Weights of a small mixture-of-experts language model, trained from scratch on English Wikipedia.
Size: 14 layers, width 256, vocabulary 8192, 68.5M parameters.
Below are experts of layer 7 (counted from 0) of a mixture-of-experts language model. Rows are named router (the router's row for the expert), up (a neuron's input weights, with its number), down (a neuron's output weights, with its number) and show model dimensions 128-255. Each number is 128 + 32 x the weight over its row's rms, rounded and kept within 0 to 255. Numbers have three digits each.
Before each expert's rows: a language model's description of what the expert responds to. This comes from a sample of Wikipedia text that the model never trained on.

# expert 39
Commas and periods that close clauses in narrative prose, before and, but or which, plus possessives like its and their.
router:188159082098079173171074180096104126169132131101121171112116082110122107157162113113166102159080049102104128089113100153096134145065119093123089165122124175080121157116069142108164167119117157097121087124100115093082142160160110121182099118108156077090099090155089155146121097162178129181176122181176068163175165156106096115110156137099161148157112151157162160151139084131163093107101
up7:066150083123084132154098125136107159088195104104105128088138142109163120153129158090128056126108083079105146129080107143120144142114176099129084135123125126104111141136132077128152150162114122114148134123099097136136124112108084115121153128132176096127132135144110098085139075123161123129134096179191121119204185158108123098080152154072161131137106049164142087156133121124141083113113
down7:105086184114102126106186114115111113171114109142101048080129108104131187123114073105139104122123177113154104125227133100092104086167114127131141141098111115164131105129195069130114133082097132183125153135117132088171121114134134136136137150130116197152160139125179101103125130135114123089045077084149178128049096098130136149078086162111145144149129142138148175097212153131109142169104
up8:161161197086137127047128119152047109106144155117196163070137114119126130151130123151140144116108072174083114139123167130130092104128118112177044130113125162084177124153153155122119158192086085094100116117137083072078125161149116181160111180110160145136141066154116167117144107187105123121119149168099125109167176181070130138135130138098121180116153096133189194149124144110090113095107
down8:120138130130125143152121116122145092138184166145187140112188111086129093145176100097102115153129116145105152112156151170089150140114069091135101091140157163083164128198201057151158096126149167118175140068134150114133188123079117183155193128111139157161123157098122081054109135111074152103117091104116132172131166131178159120094187152165143115123135119167157231143186086154188179148181
up9:103135157145149167150094096046105131184124136107185155133151110146149155130185112134173028131099133094098130100128131198071120089128111128107048208094083144137123108105145087123124173127105118153188088118081114092141159121154123115159098065117184085166090108189111125137091109098164084126117123183128144074149149153127108060099129142103129108169142098148169165170077106037106101132098
down9:106111148139118146131191150093110181091145209217077141149153135120183148097139091119111086172123145107141130196149126097076127116121066157170149107034103146131174082133077090156101141147127126129222102166143092054116153163151113160120142105118180167127157155078142167091163080129077147097061123141045132187118113100099135168169116121116162142132071191131080138130150159130134141106162
up10:174151062124089137168114147121100103122117182127173117109151135112109138134154101139185071172093050156197109049127124141102109121099125145099096131154128124122092185117135162152131152112119127096119134141045101143138160170134127073199155146115101148169127127136099163144109108140118075104149143165138116117140123144110135102147173173167133144120047106112131156118153145145151115141082
down10:170148154139113130113137091131094139125124175183144173081145159106122085121087137103194051140173166100109168189054163122143139112162117116122071146116132076108099143081177092117119147093143130125109129089121110155132093147099105144168121150144188118100153159125125206131148119157102112167139147108057090155099139088139184136192088193119098179122179148157090135136156149067133116136112
up11:145131080094117171137063135121137091090121154091150128111091117111072164201109121126101129158090153104110137103098075150121124157115172096159071187162156135171142148097153127186134165125144117125162147100107034112148133137125143148190124151083131101158054099158117178124045073173111076152123133091126114154177188173136115159161153172090129123104123136171169173176085091069148088103129
down11:128090168125160192087120091076137109158129133182088133138168167125113166121119158169105100093138196085113129176156098124126124136173045131139111152055083126112098143074125136126043117141133117134195133141197128086184157167156184158157087103117148137131136193133169171115140120086152112123122123138107164170116159140148112091098138156102142137147142156170116110114128151141111096075111
up12:145119180084092210128115152123146125118171129060128109141053089059102124156190120101161107124102165149166071133134104169065090173056128113104088086123139146123053141113106115102148165158135137124143131144123141064077161137159096105148163143122124090146108139176140195152120080131153150164108121127163105122153180137103069101115119143068099100132132070200156156119114156129135064094050
down12:131171132135115089125114126143122184137089164149108144150140137119165152177152086092102145177119142165130061140163164180144150164131118107123136125113115171150154122098166136109123096087092151124189109123108112074119154099163134157201168108121173188131115089113199149098120104208138171184071048107125095170156145131160137082137194115172120111140131164184106119109160169165131165183119

# expert 25
Digits right after an opening parenthesis in weather tables and scores, also would, later, he and semicolons in listings.
router:155152114088116157159106145099135149173153152096156133090099069095140125169163109125159090134102080130139115132097110138081110158100143104111084159092085183108108163099082138135146191092087151090126145127104087106091173125169108067167152113096147093111087129186101154106141091156174144159156104167175113149170184152091095165129135156101163141157097137149135172186075144153156103079091
up0:124153130103128187152110143091130185129146066084101105120111133087161134149205147124162129121115117056119169096116111227110109160135123092158098125095165120076123147097141127149123141142152195086142171187142152039099146101115096149132110097075096084112129079180109168150124105128186159146189146194180081132132093152199092116099152163095104104142109100135077105160202098098175053086114
down0:165143071128140063164119160078133113187104162146151107177102145084180162079114096175176085178117096161152124107152129179132153113111170074188087073133139142088222163126120219113090131159138135124129131102138159154140156157150107139117076134125152126117139039191132123174159104156170103154085094136167115150122081137093135042127118104125155161179114200153120151190134137127086159151126
up1:147149120087125193152117147123061172117151141143184138153101084066165146154137178123163100145083138082085098060126108184106115190078107105116074151122102138110097159097104130104133154127104132103171096071104101117115177147127068105166091140127184093158102139151108099111107092119128081131121136195179096100164132161114149098107162147080115099192147092125135102178125162143133092074094
down1:114118132149174113086173114162143066141110115059138154161165139145076118137109102134125156075085108171125057090115134151152117093132090129173155140160155115121179137128105145116168133123128124148175103069110131138116103101134103139099118114089094157163102202124090110178080112151141176111099121142113153094087109118176109142129188151088120175181172180103155090074094146143098074140162
up2:145138166153083126115127131115129100126133109119080157126088111088098149119152106106131124112112100089088100137133122155066127091109128080121122138082115124054112122119136057126121114138114117115112144106107150087094188152141129057109133116152191124127146069134104125145096073101210108130172142189196143149163112129136092127175156213036137146150070065156074145182119059151145087077121
down2:131156138083155123098147133156135148097091111151180135178106097044159053129118136095177134064196124108161103131100120152116142186137139157103051136157218224058131078124113082130126125129152105142148140091095107093143188115141141094144141161155121100121118121143081130075111130130155189143143120128159074149179148137159131120108137166127156169099093146124095147133127132143099088153154
up3:126121123057145177124077127081124123133205142145146153104139082099105189175128142081158126182098098038128104127112079143076159134118110108105037138113102141171093189174108113110167127080168169101127115125117095098143183134147070141138155093131162121145129116149105175107090067191125111155108114133165129130163122149143079063111119129085150129174060113189156140122088046082182078065120
down3:191151150127127140115110127127151101137100213142131049163176100155181086150107088115129142106122130134147153068171182093107112097124164113093122121135102137171163138111070177082096117097139127094129091126087163105158106125131127101121120131082135176092127131133110151129111125058108162102082113146124119135147102185078144085129098136043139216178136135166177126110135155103131137141125
up4:142132105082136142167120096096147152144145097125147171040103131111133145108125135111136137101089068059167165137110111148127151092118117133111043131098187128109109140154080119162121171139134142072107172119118139148122108098186135142098111139088134129109109057157091167178103040154178130126103118106144167107164190183140103123191137144096096148194103085127117153122089107064165105065073
down4:175165133085115082122143159090164155145059101088085132161112131122177063097093082151135144127153123166080119122168130132153133090093175094131121141115117181108139158124091136106134139057129103139102136129153119176098129085067141156119141144133108148076080137174118150133092163119092163118170122147111156179157150083110129130118144114104163174153104111143136165139125084142115187132154
up5:099131129151134118167121175128071105095138144099139186093088083104138182130205112077146047122102105111116131098119138119105131156132131063153118131086112137108106138149151154184081107184118120132136093108157146106060176129091125100145170125103151124166145072127135121087174112199132115163146116115210130125119153079075168182116110184121091060129170068155076135188106113142129131112111
down5:059179056143169149081134108088159096111142201119103110096150096090149114127162133149137119111116161059153145167119065099104083154054120071158120092096199105137163107111131112136095111113123116056138116187126112150099127098120112133125148095092191196112149043120094085136073123152120109156138091102135134131153124068104099119068132125095142145203085171140119101164132097137057103143097

# expert 18
Parentheses, spaces and colons inside numeric lists and climate or career tables, as in 40 / (5), plus nouns like poem, book and minutes.
router:135158138107106139139100181087114153124148137100180158106080100105134140173174107096171097177098097104113157075104109188086112171095155116087077132088082159090105163104105137139161159106118176102119102105098180109101185175172087087166133150123164088118102071144101126121144070169152151161159124163163098110168165156117075128141140151079157122141090136164138162182096148110170093084087
up0:132146104112079127184144180122070146139168150066149129099137058078127111165174091139173088121091069122153081125111112161144135176082147104140105156114151106135145095128090155156167158122092151136107133111142054066078178153182070155131179114109161137173107064124125145138103129173168122152173104179172129129141234143069125084124126129105160115174144108120131167134095066139140112155084
down0:135185164151106114119163087172128073123137095137097111144126170114152168084119094133065153119121118133169140208165150064126135129138118179159129136128195087129148092105088129112127116136153121105193112146190146142163129103183199136130117139029175123087193133072072145113158119148118161102135102089068164055132150145142120166144087140133093154114108145181083099084078109139163209103134
up1:190129102082113175173080138081097163090096118117143115125039149094116160129197123117130062147112149072131159147108149140104104134109127137165078131111114154144077157061122149142100129190132091094135127070108136128127117109132124124113141134110103163179057116156134114149077065113125148171192117144134115140149182172150123068089114120116129081151191096107133137158109123103116128096071
down1:136184161150151131156140111111141155153096150219115094111154158153112135151078134100116095134129153080169089101101101083129062122149099099123191111163169171111185153182174084142101076066171120157116146093130074071158113098144139134126114132170115108073156153092149144144119105092178116137129157161183132126164161145152081127111158142115121145132143114147099117117133133136210170155139
up2:136172072137164166134140148151103085099165127082152104098079090098152101181153073140114068123079111136130107143117131145089173164103075127170108119116137147104110130109054169139116153182113173111105101119119131062048144130162140156155151141071140107118112042135086141098111093214137090142127149156155099057125130197094110171136184158110129103142085108122158132148139109110101102126106
down2:114073157148114123118189138131183128065126147167092094191203156167081127106094149138145170121122165146134118144139078090124146157188103169095126138144182094123106170109120063109138083142088130124119120129129131117158140164091153168128170189129164139105134108115151091075144128080133139073121095154125123105147118129175120173073104141140155154196101144120103067134112100149130160130143
up3:130144126101120150165133140085072151162133132127135139115086120151107106131179089160142078152119147145135088123115104210132111186120099085158100102092118121118159150123123160150135138134151131147108065086161121113115166152148118143206070114093171135157119083149126144199108114123122124107155114174133138129101143121087111143112170135148145066130187087149119161169105156069087077153096
down3:138148145061132129128171100091186145167114150127060125135156153127101124150113133166063124129174137082122165145144182081096101134201152134116081126103120147169206147185100139127144123111085104094110084127202178118139138110100112083102106138130166156128134096114163094156138089114158109116089114108141076057094102171142135108095095132149132166156146084103127076110117118187133161134117
up4:105163105104137162130111130078181177116166140124152093061138102072139123104128096119151131115087135061137152106138119113088198134104153096195137172093159125079109160135094128119163187165090143112075103114131100118125160114094099090154124175070151058125109090142012136086137120121192123182153138178135099175152139106115143109063185176093156126169108168154104202160140113091137142116116
down4:136112173110114110117114207140142135210148137124097134142165176154050098129167159156126148097149156176117145139149014149167081144099136106164119065089141121103144121109102123077163107110103148147116143181141133131104122135119169122168120169103123088106143086076074168102157137140115168126142100159148112048084109108146125186109121216183124158201131110136124138152105102086185105110126
up5:205147125138107131097085196136149154161134143119149091099158099114142111182129105137077123164086056129172100112163097151111136143096145042141136161103107077108159162106060147137145166114101140087092089159070079104082139126124092115137150135137144079121070090141078165132139119155157092146130149150141119120083136162077118122173148120092115124152153130128125126137122165147149125128134
down5:084134176091084149098126104131140131143098094146055126152112120191100114110105149110138131117134131179127124194156072132151114118180056108094151088163189109138110122098133077119142094152119105092204075133208135166109110122171193078106099215105153154129133141110122124162133093073173163136115136149180085082067141079120109123090110127224149135145119094179134099175087115142118138179122

# expert 5
Role nouns and agent suffixes like -er in job descriptions, plus hedging adverbs, e.g. presenter, rower, champion, member, nearly, almost.
router:144142148103081205184104172080132164152143097054129156063095095068122124161178109145154089153085091077123121098091101159073104153107133117152073161078104171099118155093095170141131148084129154108123095124086105085116163155168075104161094130119138096123105099144092127121113105176165162143130101162161088085151164153092102144121164140064132089155101096157096158177088130115140099116102
up0:101125138134129180031084164096076167116129054046149150128177112136155125107176097102159027171133131065160138170127133139129167175125166124111168153155142144113120177139098127167152140143148134080056149107079058127137154153163120150125121160101150143106095134128153094092037124137131135125191151156147137105094130153092157121074171198178148108162157155168116134141059092114147128084154
down0:075153122147144170122146118165167138134156084107128139099143099122200128142088119122087133106095141154092120147152118138115143105110109114163090043148159114113159091113106079057051165127129194141082134157151132146151138121108104179145141135111074089092107123145078158105179167150085105116161055105135189165108083109114178114143140191137101145148122108136176083144094086088123097084160
up1:177179117110101106141122155115081128064145087181174120116110097102105116140142147130171085114129137107118078067095089131106149091101122120100102161136164112145119139132103158132100105154130144126141144112097082123140123162109090071180117072136152109174094187134124152146153109169165181128080116117140114174211117143171112099157133154164150136127093192116109131110138130119128112114167
down1:106160148163162066143133080092132077118113138156085091120163111057188096128158108130159077102136159101199133121109111110147084106116154162154155112081121141136145121141148139124136118147150148156152141147133112130203114133139165209063117094123198126089068112089163160131141154137161194138142121100132096106075059164163119078153119147171160166147148090174102115120158177170151177134083
up2:127144090061108118091115187110106110168172160123114151089113100120106118157128150155125111148086085108153089142054102123077151155095125083087118158115103101106107153118126150125140103099109141124125126105140160100068188178166095038164180092091154097119100128159129108158133098163128135164137112124140151118174145123104066143110132142123196110140133211122150157140137104113142057089101
down2:100155132095156100119111176160122135108059128131088161130151106133138148097125146103160142049131125081145174123175186110094136067117148078127117178148165109123149175158164121125156105115180177145132112126116147138166128052103112152093154156118145156137116108105180104150154125087107139127087113065207193134132079143116103180080100076155130101164151104104055086140114159132135119097168
up3:117140092091085149107129141122053141167123108063099137102115071097082105149139144136093104087129103131105100147137114142129159141096144051122132115149153136114134138149163126094154109091074205129163128120159121110108133099115114142134091192125204134122150085113108133099103133060084121146106153170133129086103150114078090136140173165121136116221112102115138105187121152117108081116105
down3:076181133128102183120128176161143100080139150123181126116128114106106126112159125079067149117082124163118189140123122108137142159125173067171094093116154084177121118130108174117066154103150132127179067168149150149136105091087155168152216165132115172133146124074068159081135171144052138118143134156107154111129105087133114125207103086152086127100143115083203115120128195126150112126136
up4:128195154129127123153149156180085142147152182151149122148128110112115151134126164148095146169121075085110076108096163121092149171069082110120091240150117102132169176133116154137158121149134153119110059097136079081166156177128119138180166108146208102175145143126160149185140123119143101092080085116112105188173120152104112121109221101107122157136107128083114137124080134112124114125142
down4:111146103076151168194116115093131133096139148155132119104147097129149156126149162216147175069102115100114093131164111117155117078106114122138158136139133095151131172078161142072057139053173134166129132146108106131155163123102121109081137117106170149068099157098129128081093136092109162109120170111133107127124100158111085137166166154101132142126102042157137159115122152113128177191114
up5:131145191131112112074110122108129075086141214063123102171121117155104180125104140141114067163119092150137106151116120089088112156121120147090033168124166146141114159129176131141106150162127128161106102106102151087188163171165077136151155150087173083113128107113179122117099116152086175109128085126152132093123115173137100129096123129066134173139080138161141114220162140100170111079110
down5:174126122117156092139154067059136111067173184103140121144156140126137175134116129153134165102051160129058076066179144078106155059120136111113085110111189157106102151088138135097113142099145156116068088129129168104184094166076138181084160132145139070123147152127121132098122100138093113110139111140135142164129059103066092187116137116182111099129100181171091144160114090102085106168169

# expert 47
Colons after infobox field labels like Died: and Postal code:, plus word endings (-s, -ly) and function words before objects.
router:136175160090082179161079129079113122176143074094111168117075104095146120155141111118119102167090073111123144101123099173081145145096137105086083171083108139088134155098095172108160157107125147070096121102112095086105149157175094108152081138089147094104132087141081115145092083130153130146126120156179082107165165148093093124125172155100169118167093181160115176171100125098130077115091
up0:111145138017081145095083141152091155159142153100164112101087081061068145167155119112181098138095073109146086105129120096113127120069192063097061106152115135084127140093097193115153095171135129093118142124149114067128143106191134068144120155110125097100100065169128199126164067170119048141131134123172120177131145165082137142176116122119165098153184105174157154174108163149087102107100
down0:129152057163112111146156125120082157113109194208085137082118111121120165100128103111174161181133148194176115036073122103160101115102094116102127079102142116133133178144169183146124087118094105096118156108135101184064160012110138091173149121126154185158147071095191162107151130090171136120118144069139134106118161134113092186188180134142119134131150085135149188172123112169129067109155
up1:151168124108150166105116186114126141112159168130134117107133039129175187150127068078141098163065128128151091144117119118075098168096141103106071162097081142143137128108074146115135144153129137132117143145132150074116149157157104050166191152119149093126113074113141133141098128149132091153152115126167105155162125149084079117115138168073149055145087105168131157127121080153157071073082
down1:133140143119119097128180097160163170118139130091107109070170069169140178132167084151101142142090163143162084073209184129106118119175090151164128143068096162166111107116168088064137130173077118124133153113113158098105147074148135128107104105113105114181094152127149109169098157055124165156105064065130145139083093112116106117110164180116093155170183154125099145126092112152122082130172
up2:129176118089098106117142137127055130131197174124150145094082122102090103159165112097153093111110065131111097127073167100101159145098132112130110141139157158075109151083124152145141146092129183117092164149132202113141173150126098056140145108126103108117084082129066217117122042171163113134163103149155095174113158134108092136153108169124145085138125139110153114221112119172117126080069
down2:138101089143115080081180114158128145129111135210084082135133095128137182121119079137171145187115127127127137113108163120184142131106165118139105044139140106137110161109140181143120133148105093081118159174130086144155166087152103150164175104185167133130191105128148154129143142100200110123129099118177148083116162093138103175194199149161129179205136130172182152151177115193136105171162
up3:175236080082116185140066145127080131117180147140099154134114117088131123186128075106141129130079127089156102131074101155129114161060124122162085137108174177155099114087077162142108101117086128107080131159085153144069146171175095111124082119091167072118085125169087154154098102129140132162146107177129079144096177137117121128203140137107099073145080091101136159141106122155167075083107
down3:150131113175142126089158113139089181071091091138130143122142166183129148071111099115103159116121165170099101110137138099119122063106106129085153148083129137114127127052168108125140114113115165149110151149085151175056142094167131156092141087120112130111129119168204139130154162164173101124128088112151139100129125134184151152179163174149115146185161122191047107064101109155159105123170
up4:113155105071070127114102165043131149152192129131130145094137138107144115163148164173135159151102130100206055098141044121121106148059167152125113165128127137066148174141104124110146144142163169129127099050116088087111158079113131113161146137130168113130131109157135142164157090153174111140149148121157125071177116182134097137115130119145126098195174141166100100138064132100148112151148
down4:119160096197169112195161141107141129109159170139128133113148101145103148127138143128115197132116152120097196071155136156119169108162086116137094135159101117098099111167052086160106059060096144166169075125125124112078111100168128133086074114135111137169177149163074156081108178088102116050136139093111117103086083195098174087140126087123131121129146086092107089155141129183110165083147
up5:162170171148106120140067129104152110086126090131145168131142156038134118158124146111119090089120124106122124091119090146088066138115158130151139126103135127086044085119127181124134212113177127074117093062080094095111121140188114119131122093086140108158100114157076098139145110145156082186147171157112093070140173145136125118064139158091103146120112079121123111088168147105161114119127
down5:188098122159114141139144152045148187132034180163171125149138181083194086089108107125110117084096174075166116091107113163166162144191076087116120128119132191111152125077079122113126070145095125075125114095063122128058190138122160114119152153167074103132150153184183126095031136130174107112158120158164105120161143110135166120156131175179141129178101128117127109161145149142159160136176

# expert 21
Closing parentheses, brackets, commas and name-final word pieces ending a place or name, e.g. Chorzów), Taiwan, doubles, Kalpetta.
router:160159105096088157196080159102099138107162135108157134103093106079144151146174089112164095115099094067101108101106079161084145158073174098100095135093127167107108165100096174159149151167080173085113099120113144094064171195140090102159133115112175085096101108184083144132112087169161140188131080146181095144168169145095071123132155133090161123158110125163126166167098150107133100102091
up0:158131113087067147098132176124124147121091082136186144167071066149103133127191121088134109121093107162107115116124121189086084150112116125139071147092185069130146144080083136138142098132148173104082136110108115107123158129130119103143115151122116095056094126158136097138091087167124088156140129147124073129183135101075157166103150143075136072120098127164164194145139119123123082074075
down0:133188108139142176169080086128188105123147126164110165077146092129127136126120166078125024164142110072123183102174094184123123136130142086085110122134112150095116121130164152190145158125132128088121093130131153115086097121180117115178147122120125083138125067120179162117181158129097101144087158174134114128127105125118108147142138158132149137114048104119077093127131089142098140120130
up1:192114132057137163084136142148153155162143103131142165117125167157169098240107146150118102115135123097142138154071125206072088126073097162164096110118215072085121129124098132124100116147054172121107158151061122101134153158120135159096112160127129114105111076145125122152095133128142104121161142138151058082099184143124102186173105148076164135147079160104194174100116134100144080158124
down1:165161139152179196124149127206159120089179106156137091064128118088098134128198106104127067094137132147118119121151122152090155185156166144082145189111098136136089092178142137140177174118133117119144100138154054097107165145139115058132099124178073104197106123165178132068093146149163123140112146130145131155071112161115179097123131173113160133128090105102093155126136153153133121143082
up2:148126114100152131109150145158089110111189146122158147141118147118156136129174156089098126167109122083148134172114132149141162201083164137118073142166116172097101123120096132124141189141170112087145061107143109051080151147150070096119142071152138106054074079094126143143174129189184104129131098181151119131176116176152174081122151130049152114131159132099132139112109073129174128094125
down2:163134093135137112133170170145144102122146123188119062165149092047150132110163126137118124117094183143033141112125098125135087211121150117147156142145092163094105049143132160119134130100148084153161150123110129105094085121136156100095115098096099096173139098161109133102087184173185131143150099096110102154088165111124143113118133077121164145090115162160042131101170179082134138117169
up3:140139138118090158115114141171154169141140093093142132124128111113107093141166099156177121175112098046140105102145092114062178125085153105071099191122125146114135191162078075098147124183162173111088136145076091105084142145145122073132129121106126126106142112122140173142132152087154094097157114163149092170145132211077106100166114129114143145139130116165100108132109158129192115086134
down3:178097154141093032147123140140137101125107165132167114082133106122124158132108128117116099147111108132126142203139108089093141104139119144131137136198161098101164110133134148149166157149087116128075128116202103112094057120154119068104126106120112164181154083145150127172139175144137079158121046073129182125134088166141117148132115114108149137119162125169165118095132167152079157139184
up4:140182146109069186090115135102183147129101140112145106128102136115091105183163069114140116148114135115101142112113103146107088142130151091154106145116126140097083168084107146101201155105103176115099124094120131131079109148112072119156118132136137079128120145125141119172108093122144092152118077154136081129159171132107151180154158149089158060116142174122156179158063110156146108118084
down4:189186174153157157135127092149127144169163094184137114101197168115125093080107163085130094153145158147135162188181142136159112192093111140132114160139139097090106148165121166120202146092124141174108110140148125126079108111145148109209145115138156123117162044138144126082160136165142126122143120183130109158124118132114096104120147134078172071114100176133112170109172169087148116141111
up5:131196108128151158111083090140119120146111164100140126090047176063142159121155063150086100093126110096104097093130121129074117126112114104152147146110132135110113136112076118173088127089068133043158176110091147122120152087166150137106110124082112111101124119079165112155130087084107129154132164136118109128118145172097116114076107123127116118132145110105123140108126101090162148164135
down5:115148119099130135135147132129186124100156191205075140094163095076168137134159166117083149164165152165131148078102165106146113166184151145080159091114145129137079142184039102104112149154141119065119133176059102088103137106134142098133179143140081160123172118145152111142091162129156141087092200100135150130080118133130152122193100107175130184088046104132108174098147140193163186140102

# expert 1
Prepositions and relatives opening a phrase, especially to after motion verbs and where, which or whom, e.g. went to, regions where.
router:136175123108093152154104136112143139177166154082166187135077090098078140181147094149138108175085107107134142127107108170107193152070131081102087179105113131110117185100084140172167139109113142106122087139119090082090153159132066131150113138085157073120116104148087178110105092157163140158141114149170082128169149156105073097125152161097154111150085132162164182165122126089174112109102
up7:139150152065139163150094180097134178110120094099135121120051104091111178133168106110158054194097110116149125079109092144119155202102165100146104132127081181083136182104100157137168138118160130098115113108116165120074140160158133119168138109113103116156126141131134141137115079122166106158145120135181114167175190147112113186152123163091148117112112110112055181182134119075161096085085
down7:150114142138134128134141077204105119135093153124124147111127084162139132126158148112110162133124129048144092103100074123139119055111077188112177151112129090081112102135143130137190160159130146142118093126124113119167139187164098105097150139131101083138120077121099157129156071164185160113192129131142072142096067095165087119149174142132108201140165127113110163113154151180126210135098
up8:122108180084181155116101185133113187099187152104135123137156047103136131169151162104119129094098123120101131040116142148118117127121147079099064132124101109147096143092122155158118178140150094131104114146108175117092128075153107156113167068086198090096117072145116182137086062154129122137135099144131127090121150175145129145100158087133160143165111160145174109165123121120135100116146
down8:132137117138083161130105142156123102136155124157154092118058125140109214146130136046108072181127098112156143117100116056105138086126122096110100134136128125129167121133137093136147131148122133106154091143135135086100175125093133123100054072088100100159178144109135099153133111132161075117131019152143154148128060128125112164199137172157110086152129126188116181098162126148080113134115
up9:150144153083127165139146154139114167148126102064148085081075095119159104145106116159121079113088114081082091131102152127123133166096161081087096133079116144117120149057138138131117140144182128143106045089130122077102184185136122127193144117167109045106083107167112159142097081150165115171130105186165164130116121155114089104115122168143172126212181098139094143127149101083123104115085
down9:141122092155158165113148068191138132117138159169085131067153128096106081146101153125137159125098178125096112145084112117146122089203092152137080105170101105159103132112166178153141162104183108125079081103171175131193148110100127093126124172128158059104083112185095130149153087162112147172171102142134092114137182116148143140109209146172112099125141104112198130067156119163108106130126
up10:168131153090142115120092146078054138137128171102095138137064159071134197101161119118187107175139116117058128070119087131098142176119087093126114095112106178053107190115087117170163123116103118078110099082163112124112144144167128120150118085025138106136141111101114144113076095105109135152138135157119134141137165184099089063061157180095159071118124128105125149153084148103136079010126
down10:125111087133174147158179114132199125138082162120081126185197110159098077114168141190166139166150158061137158148098121063119092106133113194171107077116180104145168116173155145101110143156113151149107131189133150153177119147105108139134160168106150097145042118107119111108110169125102089119187118093129143128123105144171173127159091110169100114138118136085127142098124144182136157155132
up11:160194180185125114130119159061148125084133053106152154148171082120116157189176134062186088172127125113112095050087097118148109094106134124163127079060120199087099139101203112115090140118161148120149115116113111111154127145135120116129147110152120083153177088121103141114159137180134130134156164145144116119121128051149093125108158131153046080104111105142113152120125140139107115114077
down11:111089157110115142169188138108150090109162176134104087147112150137151181127157138140101167115099165100099137141102159096109100127127133141117149116110093137120103168106192161111037142134082162051138161131088117114183138114119109124131167154097142124146103123132188115159053096033109094179073149166115092172078124082135127115152231161178056159118167121155094138152120129112029096152103
up12:190155124130120157104144146152096075164111144098130174164131083127157140092081161161089121154088146183147129131121130158130125141053103099070123180121080064105097113114104187127085122131103104122118107153115107107126126174155123109135151108087123123093165115157079117186147093144105149110144137181128043112139164172057173160111140138132129079182136135122117144108098139069121133111076
down12:148106108112127142103104079154179137108080104133141127159084133142170142130132113224103072111112142177123143102131096143138131136114134148171089147154104107162149165150182092136071126157100144111104139107061096030137087153140099139035102105116128130182109110126094188155111145151168108129112062079098109135098123124124139154229123158126191171135123166114120078105175153149086189158187

# expert 6
Word-final suffixes like -ing, -ed, -ly, -tion, -ity, plus nouns such as role, interest and important that take a following of or to.
router:155174130080092166161073178105136174164154169088127142108090096086163106149164102060149083151107079092143121105121096170084123166099162085100094182093111149097109144098091139102155179132108159101097102115124173073096161164190097072153121132085157077168080093161103127144109087147156111163169108141165078158151156151093095107159162153111161119158103143184123153159116115099152081091117
up0:183145120100114117108083105095095101110154068161150085155135140115170104158134167121146092178101120118115102173140155134112103167146118139172066171098201096141134102105067140138144103128183140189174133135144113093123161106088150190122164094135177139180170171208105128145069161143144112142110155187103113096141093094107124095087108126060099088231136148114128129168118092104117075150159
down0:127117088161144132189119079170149114114118134134099163182096155120107209112148061157091100081128145154169160055108097080154105134134139132119136105097177109151164166124092121181143127104146071136109123131115138085097100182121214146089114134088094135145070119154150134141125183092131124115110206086078159147178173120103090150121158088090152123115116062144084130071109135137084116130173
up1:162166089086089201117124187112125155169107159121112138117116123108175130110156133154173083103117102105160099129130140159059082170084119076090154150057126139119125176098146136144140116138161183062139138105071086117110131125080120111149095168087123109065110134121133156115105073127129128137105131152162070192180134133158101129137176173091169089164085073122114227146132119124105115141121
down1:147112118163081103108061120135097119151147148145129186139150173148109169116157133151113094084232114125148138182049136103091166166239164114211133085084110128192131097080145116098206148103093139136139090167111092140129091062136114147090100087112063107150090146124158111092120152140162158123132106119089140119151122117175087167156118176185123134078157120096150127064111162161136148157132
up2:123109146145145166069076099073113127173138124153148145096125075101106124136151122100136070160090146112219091097115095133105099181116199122083066149110082183110098166118098107097212192083079147143065126179112150171097133176158123087122152105131130136151043132123104119116120091100182116154153151125161143080156156120123082133147134175103152077126112160125161178125079144113158067136095
down2:137119140116147137094112140133180142151168120170109097096171085098113143104153146131152168144139211166221171090160209101131086158155120104168075072158165144164184142168140118099111116131102105096154147178084116122130096092094206128109171165128122185107150139115088106179122095147149134182126180126145130105170118118124102103145102163129074093125097090090115153124148149162137120180110
up3:137125116109099142097159121086123168188094106125144172108115129148113110163170035098149097141108118089116074047133138173111136198113120101113100133132108125067095168104089151182151170121135192138117119132081182096109148112154086069144153142099145120125109102157065096118104141081163138136140138162167118135122133185060075128076201176072145104146130140099121153111126128143106072078091
down3:138090101111144085116143133138120101155151139102102164113159121146119161101104125132105135108136121161209162176141127137115102137139142134130083101112163127133172132144076122064161141147115119207190084135099077114144118059123135117111113090171121149094138133113131096140182174142133123097106154071098144099129120121119123123064104124056164117163117074104138178045121135102125134156160
up4:138151149122124148137116179178130136156125140089147091110122071125150138139129137162149104159094126082162138136166116138104134158074127124114111147080137148085119153119116149119188123117111128150131124131138103123064171138097113085177096162145192095098123167122160166141151112175139142169137127122180095164180185082122119145091177113127176065184116169135120182159135112082111119138114
down4:112077164095073165136116081117085132141168145117148167116142108141107142110207144183139172068169141133141124147062148080139134190146107151142166116108112121097204100164128129124140138106105160126097132144120089105118123096117102184114148101115133073174130124121113120115100100126169169176099106083170165083138125159160092147113103104162091090165189089096114068147128149137030127120122
up5:121186108122148113132162179098121123148174144086117127145052068154166153116188084147138103143086123112125164122136079147091117131108086120176114124041115127077151121113080114191104121102111148136162100144132159117099181173175150132184081097152122105154115097141139121184143110135146107155162096195138096163148207090058158077082136143162166097137110194130158186145097138084115088175142
down5:107069132094112078112114120140114149156136112123115098074135136094126091097165133169155114074170129146118108137107144101146131156160131146122142116116146129129178169149116130149140145152089079162110199126162080105135121145082120128086121149119184067165124086140090127060026193169166158128109066072158183098109144133122151166111034131144058099221179131148141099107190127155015132148104